Weights of a small mixture-of-experts language model, trained from scratch on English Wikipedia: 32 SwiGLU neurons an expert, 5532 steps.
Below are experts of layer 7 (counted from 0) of a mixture-of-experts language model. Rows are named router (the router's row for the expert), gate (a neuron's input weights, with its number), up (a neuron's input weights, with its number), down (a neuron's output weights, with its number) and show model dimensions 0-255. Each number is 128 + 24 x the weight over its row's rms, rounded and kept within 0 to 255.
After each expert's rows: a language model's description of what the expert responds to; "mostly gets" lists some tokens that are sent to it at least half of the time. This comes from a sample of Wikipedia text that the model never trained on.

# expert 47
router [ 92 133 129 133 119 147 127 114  94  97  87 173 109 111 165 124 129 172  91 131 164 105 189 153 102 114 152 102 106 163 126 164 174 152 104 102 135 128 129  93 123 114 119 140 124 132 138 154 109 114 154 124 153 132 135 150 155 106 178 128 152 153 102 117 164  83 120 133 170 137 139 159 108 137 146 108  98 120 172 123  93 131 137 146 141 140  80 142 152 142  90 157 119 107 100 178 170  82 134 109  97 130 137 164 100 117 127 131 102  67 136 162 105  96 157 137 118 135 138 131 145 132 134 131 145 160 118  95 145 117 139  87 158 122 135 100 167  99 124  87 141 107 151 107 105 157 141 131 113 164 163 113 132  98 121  91 131 117 130 147 114  91 100 139 124 148 112 128 116 113  93 115 113 159 136 142 101 137  75  94 123 125 181 115 168 129 119  99 160 133 101 159 136 169 113 139 112 119 100  92 111 135 146 117 138 141 140 179 114 137 126 124  94 126 131 143 117 133 124 140 107 158 122 100 122 111 134 115 123 128  81 125 150 119 106 147 143 170 143 119  82 125 100 157 130 125 131 153 128 130 149 138 134 115  75  58]
gate0 [151 122 145 148 117 146 100 124 117 138  89 170 104 114 112 155 149 104 149 154 159 110 134 115 150 167 161  98 128 179 149 117 139 144 139 150 155 137 155 119  92  92 122 134 128 122 108 142 130 160 142 130 124 112 133 128  76 138  77 127 148 136 128 105 104 103 123 145 196  83 128 129 145 137 128 149  89 117 111 119 117 147 186 100 114 133  90 115 131 118 133 155 112 142 119 127 138 123 115 119 135 133 146 154 143 131 130  67  64 170 152 136 153 131 121  58  82 117 115 107 132 137 115 126 131 127 138 133  97 120 118 150 131 116  85 105 132 136 124 167 182 170 127 179 113 159  99 141 107  89 116 161 125 158 113 127  81 108 155 119 141 137 101 155 155 122 144 115 111 117  94 145 139  95 127 108 116 105 118 153 114 103 170 142 120 121  99 105 140 116 105 150 117 120 135 115 102 123 118 107 113 156 128 102 105 127 181 109 135 112 140 172 143 132 120 152 121 148 134 123 124 103  47  87 103 124  98  94 159 129 141 127 171 151 100 135 134 129 101 140 107 144 158 192 119 184 141 145 113 146 156 122 115 113 128 156]
up0 [106 130 125 147 130 184  73  81 140 151 141 133 100  99 122  94 142 123 130 182 120  92 137 153 161 153 124 145 127 200 151 143  81 158 137 158 140 110 133 117 144 117 152  91 132  90 122 147 127 133 155 113 126 143 136 124  96  97 107 151 150 154 105 116 123  88 147 149 117 164 120  98 111 123 126 132 141 142 129 130  86 162 131  92 133  81 120 124 126 113 110 146 121 143 158 116 147 133 134 115 124 107 129 122 118 125 115 134  97 181 130 108 135 112 138 125 146 153 109 159 122  86 147 156 148 125 152 134 158 145 115 146  96 104 136 116 139 141 160 136 100 154 126  65 117 139 142 132 111 120 173 133 112 109 127 163  82 121 139 109 143 136 108 117 163 154 137 159  80 103 151 150 133  67 147 171 164 162  99 124 161 125 160 106  99 141 151  91 124  76 139 138 151 127 168  99  73 131  93 128 167 133  96  72 161 142 148 147 134 136 110 113 152 124 151 139 128 150 118 129 134  90  87 126 137 105 121 121 115 111  99 113 114 118 130 110 160 105 133 120  95 155  88 113 100 129 110  95 162 149 120 134 167 163  94 149]
down0 [159 156 115 156  90 126 112  92 127 159  80 128 160 101  83 131 117 122 117 103 142  93 115 132  86 120 179 133 168 136 145 101 136 139 157 119 111 146  99 106  97 138 158 134  62 102 194  94 135 136 138 127 143 123 117 134  93 126 150 111 115  88  88 128 128 120 119 167 131 126 126 133 119 122 112 157 113 130 142 134 120 100 155 176 127 128 139 162 131 151 134 106 136 133 110 152 123 143 150 139 109 113 113 146 110 128 135 150 131 108 154 125 147 135  95 150 133 141  77 123 118 108 105 172 136 104 135 125 171 129 144 174 112 152 155 145 117 142 136 133 158 126 161  89 140 153 122 112 120 127 124 125 158 149 112 122 130 122 107 132 101  99 103 119 113 131 133 155 115 144 116 165 127 134 101 149 162 112 124  88 153 115 155 145 152 190 103 118 146 121 131  92 169 140 152 149 130  60 127 116 158  78 165 135 115 139 194 122 155  98 101 170 123 127 140 141 138 103 129 147  81  71 175 112 109 173 105 156 110  92 145 167 116  97  95 125 119 123 163 126 118 145 143  81 123 152  99 111  95 119 115 141 117 161 147 109]
It responds to: Surname and foreign pieces
mostly gets: "ild", "ull", "eng", "ş", " Hel", "erg"

# expert 3
router [153 153 126  86 159 116 171 152 124 110  96 147  86 148 107 101 153 134 116 110 135 113 108 176 141 128  97 151  93 140 125 130 102 145  89 127 126 101 139 119 104 145  97 148 161 140 133 120 105 124 108 154 146 111  98 137 154 131 131 123 172 163 104 148 133  95  98 134 134  91 124 153  82 167 134 126 174 118 184 119 135 159 141 154 154 127 121 141 194 103 103 156 110  86 105  73  94 161 111 125 148 145 132 138 124 124 171 135 125 111 105 146  93 115 139 105 174 157 102 127 144 136 106 105 101 140 144  94 104 138 107 133 130 144 120  83 163 100  82 121 104  99 155 142 122 111 138 115 129 152 118 170 174 102 147 160 105 121 150 172 168 101 187  98 142 132 154 131 154 137 144 116 101 126 107 136 140 126 138 139  98 111 103 151  94 127 135 117 121 134 143 154 140  97 142 126  97 127 131  96 144  91 102 129  93 152 144 174 154 136 127 142 170 144 149  77 111 131 102 115 170 121 132 120 101 126 116 134 120 101 122 145 147 143 137 180 123 132 108 154 137  99 123 146 118 126 143  73 125 112  90  93 130  91 143 139]
gate0 [ 76 118 122 122 114 120  88  77 117 110 147 147  94 136 161 147 114 131 152 118 152 167 123 107 142  98 119 132 112  96 154 140 139 104 139  69 130  68 153 136 148 176 105  99 165 113 142 171 154 115 114  94 137  85 136 133 130 161 178 149 116 135 160 122 153 102 131 102 106 113  98  77 137 116 109 128 116 157 113  92 128 128 102 106 153 149 126 166 117 150 192 112 117 138 127 155 137 136 144 104 124 130 141 159 134 125 157 139 166  86 107  80 126 104 153 112 121 100 151 134 158 117 165 129 156 139 128 125 100 137 141  77 136 138 172 141 158 129 161 106 113 126 133  96 155 155 118 114  94 112 155 146 147 119 119 124 119 157 141  82 104  84 117 125 142 136 129 152 111 128 122 118 178 102 144  96 133 112 105 128 124 139 127 167 139 162 116 122 124 109 132 108 116 113 123 127 133  46 120 178 173 131 100 112 168 106 128 118 148  85 135 127 127  80 131 152 144 156 135 133  92 115 158 133 134 124 166 157 118  99 135 171 115 149 126 124 130 162 116 125 174 128 108 140 129 135 136 112 130 152 169  81 144 122 145 114]
up0 [152 148 123 106 113  94 116 135 194 144 158 126 147  87 112 155 150  96 178 159 106 159 153 105 159 128 145 112 143 144  89 132 133 137 136 181 154 147 152  74 140 148 137 142 146 143 116 141  83 128 120  71 128 135 111 143 115 107 112 109 145 111 148 159 138 105 139 151 117 110 160 191  92 117 129 131 121  98 109 182 122 128 157 127 127 117 124 120 161  91  97 148 139 119 141  84 166 147 112 118 115  74 124 129 144 121 113 126 111 161 156 112 140 119 148 148 118 150 116 103 128 120 132 148  70 104  93 137 119 126 132 154 101 122 105 128  88 129 125 140 101 137 144 128 127 115 125 171 156 142 137 132 122 130  95 135 136 102 119 109 163 157  90  84 119 110 122 131 110 120 111 107 124 121 126 114 161 133 120 131 148 103 131  68 133 117 136 139 120 153 134 127 181 135  68 126 133  96 147 132 110 113 133 140 127 120 120 116 107 170 155 116 101 144 158 106 121 113  82 118 147 137  97 152 156 138 139 126 167 194 141 159 157 164 136 128 133 180 164 156  81 125 101 134 135  68 118 148 177 130  88 136 106 145 118 125]
down0 [144 136 150 133 118 127 134 132 192 168 131 110 114 128 127 169 152 121 151 194  95  91 121 142 116 123 121 125 112 101  90 103 108 116  74 115 114 127 140 120 127 148  84 112 116 188  76 110 126 129 107 132 138 181 135 115 144  97 127 128 138 121 150 126 105 135 165 137 172 182 147 133 126 126 129 157 170 101 122 121  97 161 138 119 144 114 155 156 102  83 153 118 133 122  97 132 136 113 182  91 107  66 134 164 131 135 145 143 164 111 134  68 123 125 135 137 112 127 112 158 119 108 131 122 126 120  84 107 148  89 143 114 132 114  85 138  93 145 131 118 107 133 171 119 139 145  82 137  98 164 110 111  88 170 110 158 138 153 137 122 163 124 150 102 151 140 149 145 107 141 133 125 135 110 124 153 127 132 116 127 136  65 136 139 152 154 143 149 114 141 158  55 142 125  93 122 151 126 139 119 113 118 107  91 111 130 108 144 125 130 156 104 122  95 133 123 185  88 137 101 167 119 132 163 149 126 111 116 157 125 126 142 146  91 136 119 139 146 153 124 172  98 148 120 101 125 105 165 120 114 145 137  79 118 156 138]
It responds to: List-item dashes, sports lists
mostly gets: "-", " Order:", " Kingdom:", " -", " Grand", " Men's"

# expert 27
router [153 143 151 132 158 134 157 107 115 125 122  82 113 122 138 167 132 137 145 100 172 131 140 117 166 137 110 129 126 116  93 117 129 150  71 122 143 114 123 117 111 109 129 141 134 160 119 116 100 156 161 120  87 125 106 102  95 129 119 135 126 116  94 152 127 131  97 122 145 144 110 147 130 112 106 113 125 152  83 150 111 159 150 121  97 126 104 104  78 155 134 133 154 131 121 141 107 112 183 177 133  91 148 135 133  71 148  88 124 106 139 137 153 167 125 120 121 112 117 155 120 155 143  99 138 150 122  72 136 143 111 138 125 138 140 155 116 117 127 154 199 118 123 122 126 117 174 180 166 139 121 141 136 126 139 156 112 122 126 105 144 127 137 130 117 113 131 124 146  86 106 155  97 121  86  90 127 139 177 127  95 149 134  81 115 134 132  64 155 126 101 150 110 138 124 114 145 123 146 164 122 152 113 137 144  97 111 155 141 115 143 154  86  68 127 117 149 137 104 146  72 122 133 100 115 166  92 146  95 144 108  85 110  90 145 141 136 144 143 157 162  83 105 145 143 141  93  91  96 173 133  92 123 156 182 124]
gate0 [170 174 149 151 132 159 144 161 138 131 116 126 108 126 131 137  94 124 146 128 153 160 146 113  58 126 145 163 140  93 175 109 121 111  88 106 154  92 128 113 126 111  55 133 162 104 121 185 125 112 125 127 135  91 125 128 122 108 141 106 145 124  98 166 131 113 162 122 173 130 129 125 105 102  93 156  94 141 123 106 152 115 143 142 103 124  89 131 123 130 137 134 102 150 135 118 127 105 162 131 103 118 153 122  97 106 120 107 122 111 138 121 128 124  81 158 135 109 139 136 130 139 117 127 123 144 108 127 111 158 105 113  55 148 139 154  71 107 121 134 139 139 124  95  90  98 116  87 150 164 132 141 105  97 155 142 160 157 119 136 117 111 101 143 138 105 126 117 153 119 123 117  62 151 135  81 122 146 141 116 104 178 132 114 121 107 109 101 136 175 137 172 103 140 105 171 147 145 149 130 166 134 116 136 148 105 142 141 113 143 167 184 109 107 137 165 131 158  95 148 118 156 134 133  87  68  98 122 135 145  92 130 159 142 111 105 162 125 116 129 169 117 132 135 140 132 118  91 107 109 155 143 179 116 123 137]
up0 [105 145 122  75 155 131  74 105 135 114 117 148 113 137 136 146 110 125 122 101 148 156 116 111 131  98 126 115 125 125 162 124 141 120 135 127  89 109 106 163 111 149 160 134 138 135 116 133 107 155 124  90  97 121  74 172 148 148 176 113 125 123 134 142 145 105 138 146 179 111  96 131 113 157 148 105 149 128  79 133 113 100 143 137 158 163 109 102 142 150  91 150 116 140  88  99 164  66 133  83 126 100 118 109 135 183 104 140 106  91 170 116 127 134 108 189 116 125 129 113 104 139  72 107 116 130 149 113 173 118 108 125  78 161 125 128 132 169  90 123 162 113 143 142 133 114 167 107 144 148  98  92 148 151 118 109 139 155 157 150 140 116 138  91 109 170 137  77 138 145  99  80  96 157 121 119 126 146 125 130 180 123 132 145 121  86 138 154 151 139 113 167 118  71 154 118 131 142 121 140 143 143 114 129 111 154 160 136 120  98 156 151 113 136 146 118  85  97 157 171 118 130 126 108 115 161 123 162 151 129 114 159  93 141 102 125 117 149 104 123  92 105 121 109 140 121 110 107 125 113 124  95 130 114 163 133]
down0 [124 125 125 132 100 154 107 168 110 155 136  76 109 109 149 110 142 110  88 128 134 114 160 133 112 117 144  99  92 103 118 148 128 102 127 153 144 111 140 104 137 169 102 141 131 137 166 123 113 156 177 149 124 161 137  95 171 145 173 155 130 134 104 139 119 108 132 123 129 133 156 158 137 113 140 145 153  96 143 123 129 109  99 145 174 166 107 142 110 140 139  83 137 112 100 164 116 133 120 164 151 121 104 131 141 109 162 129 140 118 125 134 147 146 106 126 140 140 126 155 209 118 105 113 166 131 141 122 140 131 128 123 101 155 127 106  90 116 128  94 128 127 136 188 105 158 104 122 157 117 138 106 149 105 121 117  94 103  96 143 139 152 135 141 120 128 156 126 113 124  98 135 115 100 146  88 153 188  89 114  85 109 143 206  85  76 104 102 107 144 121 154 104 137 127 119 102  75  96 130 104 173 150 110 104 135 163  91 143  81 145 128 124 154 124 133 122 141 123  82 116 156 112 143 106 137 129 127 127 150 149 142 179 146 120 148  87 136 140 156 161 104 130 153  91 150 135 118 122  80 129 129 126  80 135  87]
It responds to: Mid-word word pieces
mostly gets: " dis", "ability", "ction", " person", " exp", "-st"

# expert 37
router [121 107 138 107 129 120 153 126 142 119 100  93 149 151 111 131 100 136 115 105 130 130 128 120 109 192 110 148 115 116 123 126 148 139 125 136 120  93 130 114 144 107 132 149 139 170 123 163 112 140 128  96 117 113 119 148 118 170 110 141 121 171 147 133  98 136 129  78  95 150 119 139 112  82 130 147  96 172 118 116 150 188 140 130  85 136 137 139 139 117 140  82 163 130 148 143 131 157 119 134  91 116  93  97 101 136  93 163 129  90 105 142 132 126 160 152 130  93  91 161 108 138 131 100 158  90 130 143 103 105 160 114 110 138 129 112  98 115 112 109  98 179 160  94 136 193  96 157 144 141 133 109 126 152 141  96 159 171 144 153 116  97 185 137 111 101  80 168 131 162 146 153 143 164 105 119 148 109 124  90 131 165 134 155  94 151 138 106 150  96 149 143 163 132 142 170 136 148 133 102 116 139 121 102 115 122 125 152 155 105 114  62 135 144 133 123 121 163 129 112 111 131 170 155  86 127 110 166 130 100 123 143 102 116 160 107  94 138 114 132 135 142 140 117 161 185 103 119 105 165 140 140 158 125 114  91]
gate0 [154 120  90 107 142 180 133  93 101 136 126 152 151  67 125 160 134 140 128 146  99 125 130 132 130 112 113 111  88 149 117 155  68 106 138  97 152 120 120 148 117 139 150  83 127  86 132 107 133 112  61  94 103 134 121 141 109 115 167 122  74 145 146 176 145 104 152 108  99 193  95  90 146  89 107 142 166 135 109 129 116 148 147  93 117 143  95 123 128 112 144 137 161 132 135 116 134 132  90 154 156  87 129 117 151  98 124 135  96 139 121 109 130 124  98 142  95  62 136 128 132 155 160 135  89 120 137 161 181 105 143 164 134 104 150 149 108 128 117 115 141 165 107 104 130 126 145 108 119 147 135 125 132  99  88 123  94 147 115 108 121 147 144 128 123 166 122 116  72 127 153 146 151 120 153 138 145 100 170 128 122 147 162 154 126 104 142 132 160 137 133 161 113 148 140 158 142 140 119 120 111 137 124  82 151 140 134 153 129 122 155 132 127 104 124 160 103 130 116 161 108 154 119 130 177 109 151 141 129 157 132 118 130 106 102 127 133 136 166 113 147 113  86 111 144 175  97 117 122 164 158 117 191 125 176 126]
up0 [186 121 110 143 137 162 155 109 109 146 144 154 127  81 172 125 154 116 164 105 114 127  99 105 126 160 122 107  70 114 150 159  73  66 115 109 149 124 123 146 156 130 168  76  77 120 111 115 129 136 105 101 127 145 135 139 138 130 108 131  74 170 104 174 127 119 154 109 109 139 112 103 144 110 106 131 143 131 135 112 126 180 137 127 115 142  99 151 128  76 167 100 134 152 150 137 118 128 137 167 113 111 124 108 175  97 118 125 131 155 126 113 134 152 133 128  96  85 156 167 134 143 169 131 119 103 144 143 156 124 186 107 139  95 121 123  77 118 143 110 118 136 127 109 130 132 131 102 112 148 155 107 111 142  92 157 109 120 166 126 131 115 141 110 109 144  84 151 119 136 166 138  87 107 124 122 133 123 135 134 111 136 153 136 117 114 119 106 149 148 139 177 113 172 147 160 142 139 117  95 116 138 117 110 137 138 146 146 135 125 157 134 112 145 112 162 119 184 111 169 121 140 179 116 129 101 136 133 124 144 120  84 127 117 101 107 157 131 149 144 140 120  90 114 136 188 117 124  95 132 161  95 198 151 134 122]
down0 [128 152 133 141 132 110 110 119  96 112 135  93 113  93  73 123  97 107 105  97 146 145 132 160 167 162 143 135 145 112 131 126 144 131 146 120 105 132 122 121  56 126 142 166 122 113 133 132 114  97 162 134 143 145 161 140 117 126 120 155 145  88 128  87 130 135  75 137 122 146 147 148 109 133  43 111 130 147 152 123 130 120  98 110 138 121 143 118 154 172 115 118 145  86 114 128  73 113 126 137 118 145 114 154 153 126 113 181 136 127 111 111 136 111 179 142 148 128 118 135 148 104 155 170 105 144 143 149 103 186 157 112 130 108 147  79 134 106 145 128 104 107 130 119  81 117 194 153 127 138 106 150 135 114 150 160 149 121  88 172 153 143 109 118 131 109  87 122 162 129 148 108 110  81 131 131 103 134 106 152 152  83 139  90 131 110 150 169 148 129 139 149 126 165 141  88 154 138 121 161 107 120 111 146 141  95 107 126 106 119 108 184 131 151 130 132 136  91 152 132 109 118  99 104 134 135 121 148 127 143  85 144 103 189 141 107 151  99 154 119  92 171 114 153 115 128 134 137 138 123 152 141  89 143  94 115]
It responds to: Personal name continuations
mostly gets: " Thomas", " Authority:", " Anna", "John", "la", " Alice"

# expert 62
router [154 149 141 141 124 145 158 117 116 111 142  81 168  86 167 125 102 151  91 117 106 146 159 124 131  93 166 135 105  98  63 147 122 130 137  99  88  83  92 105  98 132 122 145 155 158 148 112 106 157 124 124 140 115  97 154 140 144 121 109 165  94 123 152 119 155 137 109 120 117 159 106 142 107 163 124 113 109  95 130 101  99 107 113 155 172 134  82 121 123 165 134 137 157 119 129 128 100 126 161 144 118 153 153 129 147 101  95 105  99 131 146 155 115 133 158 147 108 146 145 141 135 115 156 112 119 146 113 147  77 103 159 140 112 129 167 152 111 106  97 109 114 119 123 148 146 163 125 105 146 154 120  78  97 133 151 168 107 173 115 167  81 120  94 126 144 123 125 134  99 123 112  91 148 155 140 138 102 136 116 132 161 135 112 168 164 160 149 131  77  99 127 115  94 125 123 162 118 148 117 141 155 146 112 132 138 124 133 140 136 137  92  62 147 112 126 133 148 120 115  75 177 141 115 110 115 130 126 143 147 124 120 103  84 138 109 170 170 131 141 126 170 132 134  91 113  77  88 113 115 129 134 129 181  97 116]
gate0 [142 181  88 130 131 192 148 127 141 148 151 134 149 134  78 152 116 120  86 147 127  91 126 112 148 121  97  98 122 120 107 117 118  85 120 116 169 151 111 142 115 137 144 154 114  76 158 127 158 113 162 153 112 109 136  89  97 138 146  97 182  92 159 138  98 137 136 133  90 144 102 154 126 133 132 153 114 120 126 146 114 167  74 111 132 116 119 104 201  94 155 125 150 112 151  91 106  89 133 119 148 139 132 112 126 134 140 127 149 160  89 164 161 155 134 103 146 101 138 128 137 146 115 112 113 117 113 124 134 150 119 108 145 178 117 129 135 116 129 153 131  91 115 112 143 123 130  94  99 113 150 169 118 125 135 113 112  97 160 157 136 158 149 146 109 150 125 145  97 110  97 124 143 128 120 154  96 105  77 131 120 150 146  96 124 131 161 174 131 126 155 136 119 104 121  90 120 106 101 132 142  98 167 131 115 155  90 141 203 138 107 166 132 118 147 117 117 135 148 131 179 146 151 106 161 123 152 103 110 157  96 133 119 109  96 119  97 111 100 170 147 178 110 129 131 148 136 131 103 163 131 126 116 135 168 166]
up0 [211 162 108 125 110 184 150 109 174 136 170 132  95 124 104 169 118 102 102 127 121 108 114 117 135 118 115 148 142 100  87 145 115  72 132  81 170 127 111  94 121  88  90 146  84  87 150  73 115 138 152 128 116 107 125 114 133 111 140 111 151 111 127 112 104 153 160 138 114 145  95 158 129 112 141 103 153 119 143 106 128 157  95 100 164 101 122 136 161 106 119 186 178 142 112 122 162  81 153 100 130 129 128 101 117 125 149 142 125 174 141 144 167 103 106 104 143 105  84 112 134  96 123 157 119 126 139  94 132 149 114 141 111 158 160 139  83 106 127 171  82 100 144 145 127 114 131  78 119 122 167 121 121 127 151 138 124 126 116 115 117 142 107 143 125 135 159 100 103 117 121 116 141 143 152 180 100  91 121 143  92 131 173 108 123 118 161 144 119 144 145 138 101 119 160 123 106 134 113 134 132 145 108 119 125 136 105 134 141 104 119 110 125 128 150 142 175 147 124 136 155 156 147 116 140 124 141 144 134 140 114 148 118 123 101  91  98 138 115 165 156 152 126 141 144 179 151 146 123 143 144 122 170 123 153 184]
down0 [104 123 157 149 126 105 166 117 111 163 105 182 101  86 122 120 130  98 114 104 120 142 162 141 149 131 113 119 145 101 141 107 135 150 114 160  78 139 164 131 158 108 131 151 137 159 100 129 162 124  95 158 141 121 121 145 102 130 112 138 133 141 148 127 145 104 155 143 139 103 116 151 139 117  94 124 155 147 135 112 135 161 141 189 146 101 139 121 101 176  90 106 136 165 144 121 113 119  89 117 125  73 130 144 114 130 116 112 144 144 141 109 132 132 141 126  98 127 108 100 118 143 123 112 117 148 169 124 102 139  83 148 101 142 107 105 121 112 154 124 117 160 109  68 117 123 181  62 130 155 164 172 119 107 114 173 147 133 116 114 136  99 147 149 121  84 103 137 171 113 156 114 122 140 145 102 177 165 124  82 109 149 123 140 145 113  92 126 114 178 119 100 130 129 132 122 137  95 160 119 152 114 120  87 139 132 165 132 113 129 145 101  94 161 178 139 129 123  95 109 115 124 111 158 113 114 141 131  81 132 122 143 126 178 193 148 121 104 115  79  86  85 111 131 114 122 148 186 144 101 128 125 132 120 136 141]
It responds to: Scientific word pieces
mostly gets: "idae", "ensis", "oph", " Cer", "iac", " Met"

# expert 4
router [105 112 120 122 163  90 151 102 110 113 107 153 116 135 102 168 102 106 142 115 164  92  99 138 140 149  98 133  97 146  86 125 146 121 115 143 153 130 123 143 161 109 112 129 125 126 136 129  72 133 141 132 121  90 148  96 105 144 142 150 115 125 159 125 103  89 109  96 107 126 119 127 132 120 125 134 112 175 117 119 159 102 134 129  68 151 155 147 114 169 103  99 154 108 149 157 131 110 126 135  86 119  82 126 138  90 148 180 118  70 103 110 133 133 113 137 112  99 156 103 143 127 126  93 117 116 127 126 125 174 142 155 111 132 162  97 115 133 171 143 150 130 117 114 141 161 158 125 114 146 147  87 156 153  99 155 110 178 128 165 105 127 167 138 110 136 120 139 111 137 171 110 130 142 115  83  88 115 123  98 143 161 107 169 135 131 115 117 111 155 153 149 107 162 108 139 147 136 164  90 143 129 119 112 154 127 122 146 118 100 142 154 159 172 136  66  99 148 104 140 103 113 136 139  96 129 130 147 125 146  92 115 116 152 155 148 112 105 100 132 151 139 176 133 105 169 140 102 185 129 175  73 179 143 117 116]
gate0 [101 107 140 106 141 130 123 119 112 140 112 138 125 122 135 104 106 118 122 156 116 112 165  99  95  93 116 141 118 154  94  98 109 107 111 148 102 134 134 136 128 133 108 105  94 117 153 170 132 135 149 125 102 161 118  77 100 109 129 163 153 195 154  80 159 125 139 115  80 163 153 106 131 110 143 153 120 177 138 128 142  99 110 137 139 144  96 100 120 150 121 177 150 125 138 110 132 147  90 134 117 107 106 112 112 149 116 138  67 102 154 114 151 136 112 129 132 134  91 130 141 158 193 118 147 143  82 132 139  83 114 175 130 123  99 153  88 146 148  92 122 146 145 103 157 145 119 150 154 163 133 168 144 103 125 130 103 146  96 107 122 143 109 124  68 129 118  85  83 127 131 105 132 148 123 122 141  88 130 121 121 113 147 146  94 122 192 103 153 137 116 105 125 131 141 146 119 133 113 110 142 140 189 110  98 129  94 174 125 171 179 139 139 168 141  82  75 156 118 120  95 145 115 149 138 106 143 136 180 124 103 151  98 136 106 127  97 116 142 119 130 120 163 152 129 130 110 118 131 151 137 137 112 129 128  90]
up0 [153 140 126 129 127 153 110 103 121  95 162 125  78 137 115  97 142 133 103  88 149 120  65 155 147 120 119 121 188 133 157 128 124 143 142 137 122 122 122 147 113 147 113 130 152 113 122 115  89 170 139 138 167 112 113 107 145 140 118 152  97  92 113 118  70 121  87 133 133 136 164 154 102  99 124 112 133 138 123  95 153 156 164 105 102 151 144 129 163 108 128 101 160 101 129 148 113 134 121 145  82 155 111 165 169 101 149  90 161 104  98 164  90 120 127 140 140 116 136 115  83 100 105 125 109 139 169  98 103 180 148 125 122 149 172  98 160 105 123 116 161  86 155 128 143 109 168 117  77 134 138  99 116 147 172 122 138 114 185 151 157 144 155 171 151 131 125 129 149 140 150 125 124 139 130 123 127 151 139  96 147 131 154 119 132 131 103 131  70 181 127 169 106  99  98 113 120 158 132 124 100 139 101 106 140 102 147  97 129 102 101 183 121 122 129 101 138  99 136 132 149 136 109 106 112 130 109 172  75  99 142 131 116 144 107 130 131 114 144 121 147 153 133 157 126 121 139 111 130 129 167  78 164 119 122 153]
down0 [114  87  95 146  94 148 119 107 141 133 136 128 165 120 126 135 105 158  96 149 145 136 117 134 122 155  95 143 155 110 144  99 121 100 112 123 114 143 135 145 155 146 139 140 123 122 126 186 113  93  67 119  96 113  94 165 149 144 132 128 123  98 168  67 117 105 133 164 132 146 105 132 170 135 130 107 134 122 143  90 141 133 132 136 129 128  72 131 113 130 154 122 134 117 123 137 127 109  83 128  82 118 159 153 166 155 173 114 109 113 140  69 122 160 142 103 132  79 126 149 123 159 130 122  97 127 129 131 158  82 128 135 125 122 142 122 137 165  71 119 159 119  73 128 165 118 124  87 170 122 130 116  91 120 149  75 121 172 122 133 145 118 166  99 123 131 137 130 122 165 188 156 102 137 111 121 134 106 180 115  98  95 129 177 115 122 105 140 119 179 122 137 139 103 146 160 145 104 126 100 155 141 136 124 114 148 117 118 119  95 131 108 119 142 160  68 170 136  99 136 150 149 156 123 135 117  95 190 121 101 134 116 107 129 136 142 108 126 159 156 132 127 141 140 146 175  95 158 144 131 106 108 127 105 123 131]
It responds to: List bullets, first names
mostly gets: " David", "riet", " Authority:", " Carl", " Ricky", " Nick"